Below are experts of layer 4 (counted from 0) of a mixture-of-experts language model. Rows are named router (the router's row for the expert), gate (a neuron's input weights, with its number), up (a neuron's input weights, with its number) and show model dimensions 0-127. Each number is 128 + 32 x the weight over its row's rms, rounded and kept within 0 to 255.
Before each expert's rows: "gets" lists some tokens that make up at least twice as much of what it gets as of all text. This comes from a sample of Wikipedia text that the model never trained on. Tokens count by the router's weight.

# expert 11
gets: ", ", ": ", ". ", "; ", "), ", "\", "
router [ 98 165 216 108 151 133  86 116 150 129 208  84 146 105  92 155 121 135 167 104 123 196 153 163 176 116 164 140  82 180  98 101  98  66  88 107 145  78 111 113 104  92  98 171 109 156 170 175 153  97 117 109 165 120 156 165 121 142  90 144 164 167 160 140 102 113  87 143 155  73 173 184 108  71  87 107 154 117 119 161 150 146 160 141 168 110  90  89 120 131 137  97  85 116 117 144 206 156 106 113 136 111 139  86 159 162 122  76 156 105 157 135 118 156 136 152 120 153 150 153 168 145 102 162 149  85 148 129]
gate2 [109 164 153 102 139 106 115 113 142 141 149 124 149  81 121 171 133 136  76 170 124 108 108 171 158 188 131 130 121 137 137 122  98 126 182 142 130 224 117 109 118 100 145  93 148 100 134 141 129 149 143 103 120 103  94 165 125 147  77 105  72 123 113 126 155  86  99 211 155  59 165 130 166 124  69 175 148 140 167 109 161  84 149 104 153 151 117 120 166 144 117 161  56 117 129 161 173 117 106 168 144 114 127 130 156 113  71  71 193 114 127 127 119 118 130  99 135  84 195 104 150 101  34 155 109 133 188 125]
up2 [124 156 132 141 150  89 159 124 169  89 108 100  61 156 171 136 135 134 100 111 146  56 201 150 139 100 103 129 133 137 121 153 175 117  86  84 119  77 187 137  84 115  90 156  87 154 177 133 106 161 112 160 205 189 132 145 105 116 147 149 203 154 113 109 106 139 137 159 130 172  97 123 118 158 164 132  98  37 109 116 155 138 177 171  81 103 177  82 117 101 123 126 143 118 138 102 127 136 140 142 124  88  73 135 100 169 119 127 105 174 154 132 132 129 110 118 157 141 113  99 108 152 106  44 183 163 122  94]

# expert 15
gets: "- ", "\n", "H", "L", "°", "ah"
router [145 188 150  92 148 152 104 123 131 172 189  90 156 104 109 156 111 104 155  96  89 162 152 137 196  73 162 194  90 135  91  45 138  49 101 135 123  99  88 110 147 101  87 127  76 103 153 122 134 141  97  91 140 121 124 137 109 169  99 161 133 157 214 125 135 111 103 106 154  95 121 137 115 128 109 108 162 111 139 167 165 132 137 147 127  96 153 121  89 150 148 155  66  95  87  99 135 139 105  61 142 110 150 154 152 142 157 103 175 145  92 148 115 158 150 162 130 141 151 164 131 146  90 206 145 101 200 144]
gate6 [148 153 105  92 111 131 116  91 156  78 133 115 113 115  76 122 127 134 118 134 132 118 126 155 136  99  81 119 125 129 119 112 167 104 105 161 135 161 102 132 172 154   5 153 140 102 114 162 168 144 178  79 131  95 115 144 160 180 104 186 168 103 178  66 143  72 184 101 167 120 123  96 134 137 122 152 172 163  97 130 162  82  85 135 121 114 161 151  73 166  79 169 169 180 140 155 139 171 108 127 144 134 147 125 143 131 153 178 116 100 153  73 103 128  77  77  91 137 121 147 111 157  81 155  72 118 143  74]
up6 [150 140 144  83 109 131 130  76 143  92 109 159  92  46 135 129 158 107 125 130 139 135 130 146  99 155 177 119 137 137  83 123 117 113 188 195 116 160 150  85 157 141  83  98 126 106 156 157 143 110  75  82 166 136  95  95  94 188 157 182  74 104 120 154 127  98 149 135 150  87 125 151 150 112 106 103  98 179  95 140 164  74 131 125 109 172 151  65  77 102 121 167  92 174 146 106 120 178 107 121  82 150 144 144 172 151 151 141 154 102 195 131  95 149 115  62 119  91 165 146 117 144 174 200 139 160  93 104]

# expert 8
gets: "the ", "| ", "\n", "The ", "his ", "their "
router [122 155 156 148 142 113  72 109 169 125 192  88 181 102  91 155  89 145 141  62 124 176 173 146 175 115 128 179  58 169  66  80 126 100  82 122  96 119  94 121 107 144 108 164 120 151 126 133 115 113 110 107 155 104 153 158  93 191  77 174 142 130 163 167 127 129  92 204 154 137 109 115 107 113 101 128 174 136  73 118 175 136 139 141 147 137  87  87 127 149 134  96  95 125 110  96 140 182  93 152 168  84 178 135 152 180 121  52 149 104 116 190 127 152 147 140  82 158 143 118 159 159 127 161 139 118 141 110]
gate2 [150 163 137 140 162 145 135 113 187 106  86  54 117 106 120 124 118 138  84 144 145 107  85 146 107 100 126 237 126  98 139 128 116 133 133 105 162 150  95 130 142 133 148 105 107 171 143 111 140 156  40 122 110 113 125 111 121 140 171 183 122 124 133 166 158 114 144 125 159 145 190 108 102 155 143 119 134 113 133 108  91 119 111 130 137 123  44 115 214 147 121 116  86 115 113 155 140  98  98  78 168 173 100  56 130 136 148 143  83 160 163 121 125 147 154 103  88 187 170 156 135 101 183 107 180  95  60  79]
up2 [146 150 134 124 114 133  53  98 118  68 117 150 178 128  97 154  95 177  91 148 135 167 123 108 123 144 126 200 157 111 121 181  90 130 122  75 139 141 119 137  88  86 169 129 114 127 128  78 116 136 113 116 150 108 120 126  90 164 185 115 149  81  41 150 109 119 156 197 203 152 157 112   3 154 136 130 127 110 110 166 130 162 124  86 148 156 127 138 138 157 133 111  85 100  96  89 159 119 213 116 159 124 123 126 158 152 138 154 128  87 118 145 103 146 153 144 164 157 149 168 106  88 138 118 133  93  85 113]

# expert 3
gets: "2 ", "1 ", "3 ", "4 ", "5 ", "6 "
router [115 153 167 137 121 139  88 106 167 132 196  92 138  88  44 166 119 103 140 122 163 150 137 127 167 109 165 136  65 141  81  99 104  43 113 127  75  95  97 152 108 114  81 159 105 164 141 188 140  98 103 149 155 109 114 174 100 167 111 165 153 190 155 175 121 101  97 150 150  74 152 158  93  85 102 117 147 138 134 123 129 137 175 140 141 103 124 105 104 160 137 117  83  83  88 130 174 135 111 136 160 100 139 165 165 165  92  86 154 108 119 174  78 143 171 167 134 191 134 136 158 177  91 184 127 128 124 104]
gate6 [ 86 126 170 173  95 158  99 145 117  84 168 104 145  99 100  99 125 106  98 111  88  99 127 148 130 143 156  95 102 125 124 111 105 131 139 162  90 131 125 177  87  78 123 101 146 143 145 130 107 109 117 104 114  76 215 151 131  76 107  81 156 112 151 174  58 130  93 123 138  88 147  81 110 147 102 137 153 151  65 181 160 153 104 196 139 152 178  99  92 121  96 150 143 185 130 166 160 127  99 105 201 104 198 157 140 178 129 110 181 112 197 143  86 103 172 150 136 112 137 147 124 142 152 165 168 125 152 171]
up6 [140  59 148 158 206  96 170 128  73 115 133 136 168 159 135  71 136  78 135  84 136 161 155 140 132  91 185 108 150 146 107 148 114 137 124 146 117 156 144 111  96 160 177 115 111  80 116 143 107  89 146 129 131 129  79 142 122 164 132 132 111 104 141  86 106 106 168 122 100 185  65  78 143  96 138 150 127 124 122  90 140 153 101 114  97 112  62  90 105 103 152 114 122 118  97 197 120  99  96  85 120 102 111 124 130  77 158 192 177 120 151 196 160 100  63 164 150  41 167 165 145 136 103 143 168 118 117 153]